Experts of a small language model: 32 experts in each of 13 layers, a shared expert of 128 neurons.
Below are experts of layer 8 (counted from 0) of a mixture-of-experts language model. Rows are named router (the router's row for the expert), gate (a neuron's input weights, with its number), up (a neuron's input weights, with its number) and show model dimensions 448-511. Each number is 200 + 40 x the weight over its row's rms, rounded and kept within 0 to 999.
After each expert's rows: "comes after" lists some tokens at least twice as common just before its tokens as in all text. This comes from a sample of Wikipedia text that the model never trained on. Tokens count by the router's weight.

# expert 25
router,209,246,194,222,211,256,171,179,188,128,156,182,231,185,209,94,199,232,170,248,196,277,109,214,269,162,165,212,235,240,208,215,192,170,159,227,202,167,139,122,198,264,244,129,136,227,127,149,223,228,184,172,216,205,162,148,213,200,177,179,191,229,216,205
gate0,135,193,204,158,152,186,201,248,230,308,192,199,210,147,182,188,177,190,238,195,164,251,123,220,174,203,245,187,172,187,230,198,229,197,227,210,184,176,221,253,169,163,226,199,252,150,210,203,209,167,142,223,219,199,180,171,241,231,218,171,124,189,277,195
up0,164,95,199,190,233,192,299,237,254,210,197,118,200,236,211,191,146,193,229,186,206,207,205,211,201,211,175,273,170,276,207,195,217,212,155,160,280,165,133,198,225,165,222,218,193,185,224,146,178,222,145,237,201,218,178,224,170,208,198,180,195,196,143,213
gate1,195,212,222,258,197,232,112,206,237,195,186,199,244,67,215,216,223,241,201,239,229,188,211,213,328,181,186,183,248,250,271,167,206,237,241,187,178,280,128,190,206,208,203,203,174,184,204,152,236,254,174,174,205,190,178,286,181,178,180,144,178,331,204,234
up1,169,191,127,174,199,117,207,174,80,267,289,178,174,173,214,180,107,189,268,307,252,248,190,184,141,219,271,215,218,200,218,260,120,152,212,190,134,132,192,193,207,146,179,125,239,166,238,261,173,224,278,223,184,131,203,202,216,221,213,195,204,198,158,184
gate2,188,163,145,206,181,247,239,161,222,221,227,196,179,253,297,309,194,250,172,222,207,251,210,173,259,258,167,203,247,243,255,305,165,186,212,262,199,193,216,212,172,229,201,183,211,163,223,181,205,213,182,202,216,150,165,182,182,185,210,217,150,229,173,241
up2,189,193,203,193,205,138,180,197,124,158,103,289,206,197,215,212,170,203,214,201,203,141,197,199,204,315,179,134,112,191,181,180,241,194,206,194,255,199,201,175,163,161,123,168,187,206,167,218,186,185,227,261,90,201,252,151,183,210,247,229,144,169,199,268
gate3,187,178,172,273,188,250,192,175,251,127,162,174,202,212,224,209,201,184,209,193,166,212,277,217,191,190,144,125,215,246,166,150,255,166,204,290,236,199,167,226,145,199,224,199,203,202,231,200,227,174,231,157,202,230,175,251,264,187,205,186,256,222,172,234
up3,221,158,190,184,186,276,227,252,239,197,199,247,137,217,199,175,203,196,271,254,197,162,220,157,294,289,115,172,251,193,214,151,218,215,244,155,174,183,217,188,195,270,228,234,238,185,200,128,197,195,195,192,195,252,171,234,162,219,176,0,124,161,266,200
gate4,166,208,153,273,195,196,209,166,227,199,178,110,203,118,186,208,122,223,205,240,124,196,242,196,192,140,223,289,300,212,138,163,193,194,199,188,214,254,189,226,168,193,243,199,139,234,212,279,188,160,186,106,215,220,150,175,110,179,161,195,181,190,200,265
up4,301,191,275,127,121,199,148,216,215,105,131,212,196,146,182,176,204,87,208,206,198,101,146,174,179,168,192,127,183,231,202,201,210,120,222,265,222,181,197,267,199,227,277,209,262,248,218,261,231,176,161,233,262,156,195,208,186,222,133,160,192,210,219,204
gate5,187,250,191,223,168,226,162,219,149,211,217,236,132,249,163,203,136,142,236,118,163,119,242,149,200,196,216,204,219,131,229,241,267,114,205,219,232,296,200,189,184,122,268,160,205,157,235,220,198,252,220,242,104,227,189,160,173,197,222,213,216,208,163,166
up5,244,207,199,210,212,212,174,241,223,195,210,128,212,191,212,219,219,226,200,191,226,183,122,158,181,172,193,151,202,160,173,213,329,204,214,207,169,276,207,184,263,268,242,196,191,118,153,266,212,148,196,168,165,216,216,182,205,265,138,260,191,181,259,227
gate6,222,222,253,248,116,123,139,202,201,151,181,246,109,202,261,214,245,223,205,173,222,249,199,189,243,146,188,198,139,230,240,230,244,197,193,194,204,154,198,200,163,229,269,211,254,203,242,213,216,212,116,193,222,188,170,220,192,181,246,179,195,234,196,206
up6,83,226,137,187,133,193,160,206,204,330,238,205,182,219,281,246,108,209,281,171,200,133,180,197,187,174,168,241,115,132,209,266,220,178,221,201,202,259,237,126,244,195,207,216,235,162,167,204,281,264,205,219,223,226,223,240,162,260,226,231,184,153,196,173
gate7,265,163,192,187,197,197,185,169,174,172,190,298,213,241,218,148,189,248,140,164,202,220,170,216,206,232,209,244,164,200,203,255,79,256,201,188,238,229,222,213,149,248,213,170,160,197,235,146,186,215,289,185,177,197,146,196,156,233,132,247,191,177,207,153
up7,197,167,172,191,202,184,213,214,200,236,184,288,203,141,208,124,216,107,171,230,181,245,160,214,333,248,247,206,183,219,202,240,223,205,194,223,135,281,176,248,167,181,161,225,207,231,250,181,176,87,160,200,196,201,166,186,247,231,196,152,231,109,188,188
comes after: "\n", " of", " in", " for", " at", " on"

# expert 1
router,255,222,211,278,208,251,162,209,184,193,186,203,235,174,255,154,176,181,203,215,179,238,142,151,178,138,204,171,246,269,198,187,210,247,193,166,180,200,217,215,142,187,239,246,223,227,193,241,241,151,234,245,195,158,198,207,214,195,210,204,174,173,185,242
gate0,174,197,208,269,208,239,222,103,272,226,193,200,283,122,212,177,185,274,196,195,175,232,233,205,156,334,185,190,210,245,180,177,236,234,273,210,182,291,183,200,208,179,194,192,231,184,118,138,197,175,114,207,287,268,150,188,209,161,214,233,192,216,219,202
up0,186,161,230,194,176,171,250,222,176,183,195,144,213,144,173,199,117,129,179,170,197,225,205,253,155,233,240,190,155,250,196,204,205,163,225,305,271,228,161,208,149,211,198,169,179,194,155,204,208,222,227,200,288,223,226,226,183,290,182,218,193,221,170,281
gate1,216,223,190,249,208,188,205,246,200,169,203,200,200,253,222,204,176,148,196,253,153,230,228,220,226,157,300,230,167,215,184,218,320,246,205,234,184,285,171,231,180,185,225,170,200,215,223,177,195,181,207,222,198,173,208,192,248,234,294,138,204,211,206,185
up1,242,166,199,227,284,196,166,197,189,170,185,204,215,269,172,182,208,147,149,215,195,211,194,134,195,197,135,226,221,212,192,234,245,276,217,228,167,140,216,177,176,184,189,202,242,231,198,189,243,188,286,201,197,185,270,79,197,269,224,185,180,213,207,260
gate2,262,225,166,150,202,198,185,199,199,197,160,189,130,221,168,157,209,163,193,222,288,199,209,189,269,207,205,254,243,185,129,95,206,175,263,201,198,198,244,176,196,159,167,202,263,201,208,246,219,150,202,254,229,173,157,150,233,209,205,201,199,120,205,205
up2,245,216,201,222,183,191,172,144,198,209,208,188,231,260,189,199,163,134,181,226,228,201,152,181,251,202,149,203,210,191,262,191,183,199,170,150,189,218,290,238,194,131,154,219,215,129,272,223,194,224,191,215,229,182,198,215,151,154,194,141,132,213,204,174
gate3,150,229,204,190,200,205,176,82,266,228,290,202,205,185,214,185,104,203,243,195,164,203,181,284,167,206,243,201,210,246,155,205,167,161,91,150,193,209,237,210,157,246,189,239,167,216,201,193,269,256,203,152,195,228,282,220,131,209,203,204,229,200,196,161
up3,275,194,191,201,238,185,212,113,192,202,250,172,209,197,212,172,209,173,220,226,219,145,200,254,156,237,153,235,226,222,206,226,308,189,150,246,204,216,248,184,166,210,184,279,227,195,218,175,240,269,217,228,174,149,187,200,120,227,176,202,94,241,211,178
gate4,119,151,169,241,206,168,193,251,204,239,197,224,229,201,191,178,197,276,178,242,212,207,208,194,163,286,186,158,235,171,146,276,153,168,242,205,138,178,273,214,164,244,201,187,188,205,272,204,172,137,168,213,207,199,190,202,164,195,231,189,188,183,243,196
up4,228,200,259,202,226,165,147,188,208,158,167,174,222,195,209,332,207,252,188,206,189,210,230,160,200,222,205,158,130,234,205,235,272,230,221,200,195,196,248,127,148,215,245,146,221,169,210,192,215,247,134,214,142,132,249,196,179,201,202,219,131,157,270,200
gate5,224,261,316,206,308,246,262,222,173,151,215,138,200,213,228,169,262,189,215,196,227,241,195,153,141,309,226,212,197,215,191,162,223,202,211,248,205,186,173,231,202,187,192,164,215,177,163,209,218,144,238,198,200,127,232,200,211,200,140,223,189,263,267,166
up5,221,237,202,196,254,224,210,188,174,205,170,241,174,284,254,238,260,220,181,105,232,275,196,196,237,200,270,233,197,165,208,217,195,234,211,180,213,224,141,208,144,199,148,173,150,177,195,112,186,222,205,209,175,213,214,192,225,206,213,143,171,282,237,185
gate6,180,232,108,214,154,189,243,217,217,136,240,227,177,187,266,171,164,219,200,223,157,202,197,163,201,202,182,218,242,192,215,124,249,225,200,246,240,222,195,193,172,132,240,176,190,190,189,208,61,189,160,183,220,196,58,192,180,126,193,284,120,177,233,190
up6,248,208,206,249,104,176,202,206,154,233,280,171,240,152,153,129,243,210,320,208,145,221,191,169,201,203,201,201,122,202,272,189,204,180,217,201,172,175,191,185,215,198,205,192,189,194,197,200,190,196,171,216,216,131,160,152,193,163,182,259,196,200,107,253
gate7,215,197,128,233,200,191,204,257,195,264,201,225,139,255,143,134,214,211,201,167,189,159,224,151,194,200,151,194,184,157,220,233,349,205,237,200,187,266,151,234,200,220,243,125,172,134,193,233,222,248,187,158,155,204,218,214,198,234,135,201,127,139,211,198
up7,199,149,193,159,202,218,270,256,140,183,236,215,148,220,215,223,253,117,210,193,169,199,230,164,144,144,178,213,191,181,206,233,205,116,224,216,206,179,90,241,231,263,133,243,210,210,140,248,176,253,207,188,200,195,229,254,202,185,169,240,176,142,190,215
comes after: " |", "|", " 0", " ", " 1", " 2"

# expert 15
router,165,160,245,157,173,166,196,190,198,197,208,276,190,185,267,162,178,236,220,161,212,156,273,202,220,241,188,155,210,177,216,81,166,250,179,172,154,130,132,204,231,235,224,194,255,189,205,201,260,162,173,204,180,205,286,195,216,157,220,192,180,225,228,198
gate0,211,178,162,179,192,166,200,217,206,197,215,184,174,196,161,191,109,148,200,245,148,240,205,171,175,263,218,183,212,212,198,187,243,200,235,175,156,168,210,197,190,194,198,233,204,151,207,211,192,197,183,222,218,202,234,189,220,201,168,174,216,235,202,212
up0,237,201,218,180,200,206,203,160,206,204,203,185,181,116,174,228,167,198,243,205,155,200,205,249,204,89,217,228,114,220,309,268,243,215,180,230,227,145,241,213,134,213,153,215,142,198,230,130,198,227,133,198,219,234,203,262,162,183,203,191,225,240,232,160
gate1,214,206,209,99,200,192,201,306,195,203,229,203,196,113,177,199,228,155,191,189,164,189,206,203,201,296,171,180,199,253,288,190,273,181,183,205,169,185,200,104,177,209,214,207,278,143,253,232,181,168,117,161,178,190,192,152,229,215,192,230,299,203,126,173
up1,183,209,282,154,186,204,208,212,165,193,149,200,217,205,230,218,182,213,189,295,170,196,186,201,229,233,224,64,180,200,206,138,174,239,190,217,208,165,225,226,281,192,151,210,177,188,133,191,186,154,262,224,242,206,245,281,225,154,172,201,156,162,249,213
gate2,187,161,138,229,97,205,141,227,199,180,132,198,264,347,217,204,224,263,200,189,212,193,246,185,144,191,169,165,201,178,161,158,206,258,189,235,197,134,179,188,269,182,120,173,208,205,209,217,250,285,138,217,177,231,173,208,182,103,229,164,244,237,200,205
up2,207,221,197,209,265,169,225,243,192,192,175,200,205,285,160,203,244,181,198,133,141,204,144,85,177,239,304,191,224,153,286,197,142,193,283,230,107,207,226,247,219,196,265,177,223,127,239,272,195,251,184,205,165,282,204,233,190,250,128,187,238,202,197,253
gate3,85,183,252,121,163,210,211,192,127,202,190,242,97,229,212,222,128,224,229,267,267,197,319,142,252,210,164,185,255,193,193,163,218,165,199,215,150,199,195,183,222,151,240,227,189,226,214,239,201,193,198,181,182,182,200,129,197,172,162,167,225,178,175,192
up3,268,200,176,197,202,201,173,206,242,201,105,141,287,182,160,176,162,278,157,200,208,121,199,186,174,230,230,216,206,129,235,158,227,270,151,298,232,181,265,164,206,214,195,290,200,169,223,189,194,207,183,189,203,182,174,208,154,141,200,213,231,255,227,191
gate4,190,168,274,222,258,220,216,222,209,156,110,178,218,250,159,216,147,200,151,248,205,202,218,186,205,119,102,213,179,223,155,169,184,247,253,106,230,147,140,197,216,197,242,156,157,217,213,130,199,183,192,157,207,193,204,218,136,190,154,220,254,254,166,154
up4,213,170,197,273,194,187,190,217,231,218,218,148,241,263,172,190,111,211,244,223,206,161,212,231,193,201,213,150,218,171,153,169,198,181,183,130,306,206,202,207,209,204,110,260,159,208,162,149,223,192,210,239,227,174,195,150,173,251,228,170,238,206,212,155
gate5,239,214,152,198,226,274,272,201,208,246,225,178,168,195,243,241,229,195,195,189,191,210,168,209,141,188,245,131,159,171,246,213,221,188,247,207,216,100,129,199,259,270,218,200,181,248,157,270,201,255,193,220,232,202,111,121,152,188,236,212,206,258,183,177
up5,251,110,168,178,122,184,91,218,232,255,112,205,219,195,162,198,95,123,169,152,243,172,188,168,230,175,125,190,258,265,202,238,202,252,155,206,234,210,173,200,165,138,275,200,233,173,208,162,164,217,237,163,154,236,257,202,192,232,220,248,152,129,207,197
gate6,211,208,192,221,210,150,235,188,256,180,213,241,143,226,132,228,210,225,215,203,253,201,199,204,222,174,191,218,155,269,195,264,204,213,186,212,204,194,257,190,90,205,202,212,171,217,205,194,196,267,125,162,214,197,139,236,176,222,211,191,205,216,183,232
up6,286,114,222,149,192,187,204,161,175,222,213,294,149,113,189,263,292,194,207,187,173,163,134,226,241,229,223,290,109,133,200,238,161,201,177,188,230,251,156,197,183,184,195,164,147,134,147,223,174,204,203,244,208,248,197,199,208,162,161,237,248,209,207,135
gate7,200,233,250,318,177,188,220,253,236,86,243,211,201,204,159,183,263,186,198,203,188,149,235,92,199,305,175,205,205,256,192,156,164,233,171,194,284,175,192,194,183,222,197,215,131,244,149,256,231,193,176,202,151,243,222,187,171,184,134,199,210,202,173,195
up7,246,278,197,208,187,248,216,209,209,153,259,206,167,243,225,218,214,176,160,213,188,185,246,206,233,93,156,178,203,235,237,195,198,17,191,178,202,180,249,125,225,238,175,187,161,210,139,176,183,222,264,213,196,203,193,248,179,234,174,226,197,225,176,227
comes after: " |", "|", "8", "9", ":", "6"

# expert 23
router,188,240,143,191,242,243,274,195,181,196,151,204,205,200,227,158,157,280,82,231,211,230,124,228,192,146,224,236,224,182,182,169,185,201,195,250,148,220,213,115,228,183,197,134,215,234,163,220,230,245,134,145,191,238,145,183,206,189,216,181,180,177,172,189
gate0,191,252,229,194,221,194,197,213,232,207,215,98,205,208,142,222,137,195,189,160,205,64,155,194,252,192,199,250,181,128,209,195,206,252,291,149,163,210,259,182,197,143,239,154,239,225,220,304,244,186,208,240,236,227,239,108,164,175,203,286,149,191,201,218
up0,168,300,187,226,187,250,215,299,210,190,196,188,227,185,180,145,205,235,203,264,209,254,214,112,212,224,208,102,212,226,173,174,99,189,185,202,212,161,202,202,196,203,192,108,237,228,166,167,249,192,216,282,164,227,224,192,241,212,144,188,118,209,201,156
gate1,191,273,148,151,202,152,173,250,129,194,263,235,151,241,194,89,185,225,158,188,272,107,197,211,230,179,235,226,172,100,88,242,226,239,200,258,182,247,213,173,247,188,266,164,176,192,169,250,244,144,232,150,207,95,192,223,170,258,152,166,198,162,118,192
up1,177,259,197,199,210,216,145,298,179,205,263,183,162,175,202,187,164,284,217,125,198,223,152,156,157,261,221,287,121,174,208,259,151,162,100,199,189,258,147,252,173,266,204,130,201,189,269,196,232,269,143,244,193,177,245,219,253,214,225,121,181,160,300,246
gate2,180,276,232,172,250,200,194,208,123,261,171,173,200,277,246,223,212,181,198,286,251,177,137,243,191,237,173,206,218,269,160,196,182,132,219,184,192,207,254,228,168,269,200,193,131,205,130,278,178,223,200,166,254,210,199,181,170,239,208,218,230,241,193,169
up2,173,203,192,235,184,219,122,199,217,201,203,200,214,150,180,225,234,173,322,271,170,182,191,86,217,211,188,159,185,114,223,183,219,200,291,207,182,207,203,238,223,194,255,194,155,159,207,219,185,173,226,206,162,183,210,275,190,153,143,177,174,161,225,171
gate3,202,181,168,216,285,231,205,204,245,275,243,192,237,222,127,151,314,317,187,107,153,171,205,118,216,236,150,197,213,263,254,277,215,199,154,202,240,160,177,206,150,222,174,134,189,209,180,324,212,165,198,173,227,206,167,285,206,219,222,224,237,198,299,191
up3,193,246,280,159,168,231,114,235,184,173,146,208,188,271,209,204,114,131,204,236,87,209,156,237,224,185,287,190,226,253,207,139,213,197,209,143,181,223,201,201,189,257,227,232,215,250,203,238,94,192,174,175,246,288,221,148,283,196,232,189,271,301,155,103
gate4,212,131,221,275,239,151,206,294,176,136,197,219,159,163,183,172,216,213,189,293,213,152,205,230,116,167,242,233,203,187,218,239,136,187,247,214,183,209,260,194,140,186,208,247,179,135,174,177,124,181,222,196,193,206,199,205,183,200,221,177,228,286,188,271
up4,164,106,200,200,200,163,217,270,236,216,197,222,208,243,226,184,231,220,223,228,200,234,235,174,248,217,200,215,201,264,253,207,203,149,199,200,202,113,187,194,159,182,193,242,236,125,161,215,184,179,203,203,197,201,176,208,186,201,185,112,240,220,170,241
gate5,289,209,202,212,199,209,181,224,194,193,202,211,157,157,223,173,224,255,149,193,282,198,283,234,241,289,205,220,210,191,208,211,306,226,209,214,220,233,178,177,208,181,174,157,224,277,210,163,206,175,58,190,227,164,159,232,200,170,264,114,158,168,222,138
up5,294,266,160,176,238,186,201,235,234,172,93,250,254,247,148,173,224,180,194,263,132,188,227,196,233,194,185,138,200,203,292,211,154,217,184,146,197,234,203,250,237,291,202,248,260,150,261,131,287,197,115,132,244,175,198,175,177,184,211,237,229,194,90,250
gate6,167,172,210,185,222,197,212,138,200,247,174,211,201,204,176,152,163,163,201,254,204,225,159,164,221,193,248,192,183,253,193,188,199,204,143,149,191,204,134,240,146,208,225,173,203,236,213,222,198,182,141,188,265,261,126,224,206,147,192,190,224,224,151,200
up6,195,128,124,202,187,206,202,231,183,222,219,187,201,184,148,201,208,165,172,201,100,179,208,206,212,261,166,268,164,199,269,161,125,148,259,260,200,181,209,211,151,189,198,192,247,156,154,184,157,195,199,199,122,155,162,204,185,212,203,251,172,151,212,192
gate7,138,157,84,224,199,200,243,218,181,218,191,132,225,232,146,153,200,172,205,200,226,171,205,197,195,303,218,148,166,185,218,195,193,193,147,188,226,154,148,199,185,213,226,227,178,261,200,133,195,247,213,205,182,170,238,206,161,92,135,151,215,119,209,225
up7,157,182,231,253,225,124,245,188,251,193,201,179,211,188,252,177,240,136,226,160,154,227,222,172,203,191,200,187,208,215,206,128,246,197,146,140,216,163,93,191,306,198,189,151,228,213,215,221,189,132,177,188,221,259,211,196,194,201,83,165,155,189,179,256
comes after: " of", " the", " in", " on", " to", " for"

# expert 27
router,186,228,155,226,204,253,211,187,205,134,217,131,239,183,237,212,162,226,132,209,221,240,96,218,172,110,180,234,275,148,153,244,164,156,226,239,187,176,178,107,186,201,176,100,194,272,173,162,206,250,172,143,184,229,167,264,266,224,177,255,177,200,149,195
gate0,136,203,193,179,213,216,168,177,270,145,139,229,168,178,248,235,202,183,154,183,185,212,205,220,227,243,146,213,269,216,210,101,190,183,193,156,133,238,149,246,196,197,217,195,206,187,195,190,134,191,154,213,217,236,213,240,174,185,238,106,148,121,200,205
up0,255,246,264,243,151,213,230,169,148,157,177,198,176,184,209,302,153,131,213,161,196,195,174,229,219,167,283,206,200,198,201,174,171,184,183,197,199,178,225,186,199,199,145,263,186,231,208,332,211,252,181,152,248,201,234,155,185,215,227,289,129,250,142,224
gate1,169,248,178,240,205,210,198,200,234,201,200,196,122,195,215,190,249,197,279,211,200,209,240,176,212,209,181,271,168,237,221,107,296,188,209,230,190,200,216,233,192,199,195,164,213,184,219,137,174,257,155,219,185,310,224,224,203,211,200,200,180,118,177,205
up1,199,213,228,177,204,214,186,192,197,124,238,150,176,191,251,233,193,240,208,122,80,248,198,192,182,216,214,176,217,206,284,202,143,214,182,236,171,172,309,203,178,187,192,207,103,192,189,175,190,283,187,183,198,204,140,212,207,153,212,172,180,153,201,163
gate2,197,232,204,80,246,232,186,207,206,214,203,239,194,151,220,203,134,215,174,136,179,206,195,212,204,257,192,215,194,140,207,205,167,186,199,204,205,132,184,287,177,167,222,197,206,131,216,190,214,211,157,155,219,296,210,220,203,221,221,218,190,193,180,211
up2,165,208,213,82,193,147,214,197,197,231,210,171,224,207,176,208,197,169,188,181,194,205,210,168,199,234,232,184,204,180,243,213,191,199,204,143,161,200,170,172,220,215,114,221,225,280,171,82,184,142,228,190,246,232,140,177,233,241,222,207,236,158,272,163
gate3,156,212,244,213,268,317,202,238,220,208,192,240,206,262,174,190,177,209,200,193,248,250,184,135,183,240,231,198,238,208,139,197,187,211,212,191,102,198,237,202,200,214,200,187,288,218,153,182,187,159,171,216,239,207,189,192,221,235,200,217,163,207,253,204
up3,243,158,187,200,209,203,231,143,173,153,150,237,236,193,241,220,217,201,239,192,193,222,194,178,205,212,185,250,194,193,190,92,219,198,189,207,244,190,202,240,187,176,186,219,151,206,202,228,256,209,165,202,214,201,213,205,171,195,272,216,161,190,174,172
gate4,238,176,197,253,253,208,161,219,190,149,192,234,181,208,185,214,206,189,200,179,175,218,200,199,169,199,178,239,215,183,256,214,139,186,213,174,179,145,247,207,138,210,193,287,184,142,198,193,197,226,106,198,200,164,178,115,200,130,247,201,217,189,169,185
up4,202,141,258,170,173,81,167,186,123,189,147,118,236,197,236,156,212,198,187,218,308,202,213,109,110,194,193,184,296,212,203,243,202,184,178,145,191,248,195,214,223,193,202,170,240,223,158,205,279,214,192,205,210,299,223,198,204,186,187,194,192,247,97,222
gate5,206,190,164,205,287,252,194,154,216,180,243,278,201,195,202,186,204,179,193,206,177,174,235,252,214,137,167,260,192,174,152,291,121,202,169,221,236,196,199,183,227,288,167,190,178,252,200,262,241,206,212,211,204,280,201,199,182,165,222,198,158,242,256,202
up5,170,198,239,127,208,143,170,225,145,313,124,212,192,248,194,161,141,201,134,166,184,209,158,196,142,142,156,198,208,202,171,210,296,171,169,200,131,218,242,173,174,206,187,198,205,156,192,200,189,205,268,200,199,131,205,188,230,155,187,244,258,205,199,85
gate6,177,195,219,134,121,189,166,249,193,178,182,224,197,187,187,167,204,288,308,217,218,143,225,170,245,201,98,192,204,248,221,188,202,244,262,239,149,162,222,209,114,220,194,131,222,190,215,192,208,209,197,234,252,251,213,196,229,225,192,170,215,200,197,302
up6,191,130,240,202,191,235,225,156,195,192,174,215,219,217,124,131,150,306,240,217,217,168,249,210,234,145,284,181,197,197,209,171,205,120,179,226,266,208,144,134,274,190,226,214,253,163,209,237,187,236,226,260,246,203,208,210,212,213,204,271,198,224,191,275
gate7,191,198,140,199,249,256,169,225,266,192,255,194,141,223,138,203,192,276,142,208,217,176,209,188,165,285,215,158,202,181,188,220,163,246,152,283,176,268,199,179,124,200,230,191,215,186,150,125,185,271,199,174,209,156,89,185,207,168,154,204,205,177,248,225
up7,154,167,165,238,239,164,204,163,225,131,167,120,195,211,193,222,203,209,243,265,194,142,188,207,201,200,202,241,208,230,168,174,216,193,207,189,155,202,210,223,254,191,95,147,116,121,229,263,253,172,174,321,173,290,213,264,252,175,199,178,135,225,176,139
comes after: " in", " the", " of", " for", " at", " to"

# expert 12
router,228,170,205,174,175,173,204,135,189,161,266,222,135,280,190,153,190,195,211,209,260,208,200,189,211,192,233,147,177,272,180,170,205,273,152,208,183,173,163,179,235,153,192,179,134,195,210,214,265,166,235,182,240,233,214,251,211,205,228,166,136,259,186,194
gate0,205,175,263,238,254,190,196,196,255,225,146,236,197,158,240,132,195,204,168,246,278,184,163,218,147,193,208,175,125,205,242,203,245,195,169,189,207,196,160,220,202,215,172,194,190,142,201,204,199,207,190,240,196,199,206,164,181,241,239,120,167,196,201,217
up0,235,233,174,155,212,200,262,202,197,249,224,200,179,193,177,197,145,198,198,227,251,178,211,98,259,138,148,204,198,163,247,181,138,246,198,190,169,240,219,269,247,198,148,161,248,158,281,218,223,245,278,212,199,202,200,197,247,186,214,179,174,225,204,223
gate1,243,200,220,215,174,213,161,229,187,137,256,147,190,194,214,130,237,216,198,150,136,199,199,190,201,159,295,168,191,169,168,159,188,180,240,264,251,150,167,226,215,202,199,159,202,245,196,141,96,144,200,173,162,236,249,219,239,141,207,201,125,191,208,183
up1,214,215,232,179,185,204,236,155,217,152,200,200,201,221,258,208,245,264,181,199,265,150,138,228,175,191,208,181,181,213,234,185,204,100,138,182,171,120,194,223,192,255,257,181,201,159,226,224,192,198,194,181,183,239,282,240,250,160,144,209,155,230,205,222
gate2,158,197,232,214,196,197,211,216,116,199,213,246,203,187,183,262,203,193,161,202,205,183,188,197,191,185,210,221,275,177,241,184,234,234,197,181,241,224,162,289,215,97,198,243,164,191,191,117,191,145,286,177,290,164,243,279,174,156,246,165,231,199,232,181
up2,243,216,220,196,224,218,310,171,199,197,169,135,229,204,204,263,198,212,209,176,245,146,244,182,197,196,151,240,218,223,156,211,226,193,213,165,203,207,282,235,202,202,205,201,202,239,209,169,201,179,342,256,123,117,301,147,171,145,173,227,250,233,169,191
gate3,197,169,201,237,174,215,293,245,244,202,217,182,163,206,158,204,257,219,124,185,224,160,93,215,142,255,225,242,200,232,249,179,229,197,221,197,207,195,205,160,156,168,198,201,172,238,170,210,238,292,167,197,187,202,245,240,237,212,193,230,202,172,262,225
up3,210,229,213,227,180,189,156,202,203,234,175,160,117,201,144,193,289,206,176,253,226,187,233,223,202,208,161,200,200,220,216,162,188,238,281,190,265,170,143,159,274,240,245,229,183,205,289,151,240,160,180,210,217,156,227,261,233,252,149,202,193,170,85,212
gate4,150,246,342,188,156,215,206,154,224,217,223,254,143,215,213,76,217,217,245,201,192,212,216,167,193,188,198,175,212,200,238,143,163,205,174,189,183,232,245,203,262,235,200,194,203,190,195,134,251,132,172,207,145,280,259,172,184,143,167,137,140,170,218,133
up4,197,195,195,167,212,189,211,281,188,177,209,260,211,181,275,193,210,263,230,166,246,244,199,154,178,201,163,250,222,226,234,208,132,299,168,204,263,220,247,217,224,149,238,207,217,251,240,269,288,185,272,187,215,218,280,182,194,169,182,263,235,160,212,222
gate5,120,247,233,171,118,206,235,220,142,181,221,209,185,276,154,250,199,137,232,204,217,247,205,235,169,213,200,231,259,269,231,233,233,193,245,188,114,222,203,182,201,197,198,246,186,173,259,211,245,192,241,192,203,239,245,169,183,283,210,200,220,178,208,189
up5,193,177,283,151,224,188,198,285,171,226,281,196,170,167,234,202,178,176,88,193,147,171,196,164,223,159,147,167,247,197,189,198,176,235,263,230,210,218,199,229,272,245,220,150,219,200,233,187,213,269,205,209,189,139,254,203,141,190,146,201,236,218,245,232
gate6,189,207,161,114,130,268,126,233,177,228,146,185,164,204,173,215,213,164,237,258,267,201,218,199,224,195,198,195,216,237,226,193,294,201,204,142,141,242,202,198,168,155,267,123,269,165,228,160,167,205,222,213,190,198,142,270,275,223,224,223,261,295,241,199
up6,248,173,226,303,206,210,259,197,192,173,137,117,196,260,239,173,205,196,177,183,223,128,213,209,183,265,197,202,230,162,206,278,195,222,215,173,206,186,199,193,192,295,302,227,198,132,262,266,170,184,270,190,179,155,212,169,228,229,143,228,137,151,155,201
gate7,218,218,82,244,200,141,97,262,214,249,190,194,218,204,198,183,209,142,143,158,211,181,200,282,201,170,307,262,148,168,238,175,180,253,170,223,196,175,239,143,246,157,194,245,188,193,220,183,172,184,196,192,209,178,160,225,189,236,216,180,225,209,183,132
up7,199,165,203,214,202,244,187,191,181,138,160,191,222,163,165,154,208,133,130,212,265,226,213,202,167,231,224,163,213,207,187,166,194,216,236,168,267,132,148,226,225,193,182,136,197,210,202,238,286,222,188,210,210,221,198,230,155,203,118,211,205,164,271,206
comes after: " |", " /", " −", " is", " (aged", " 4"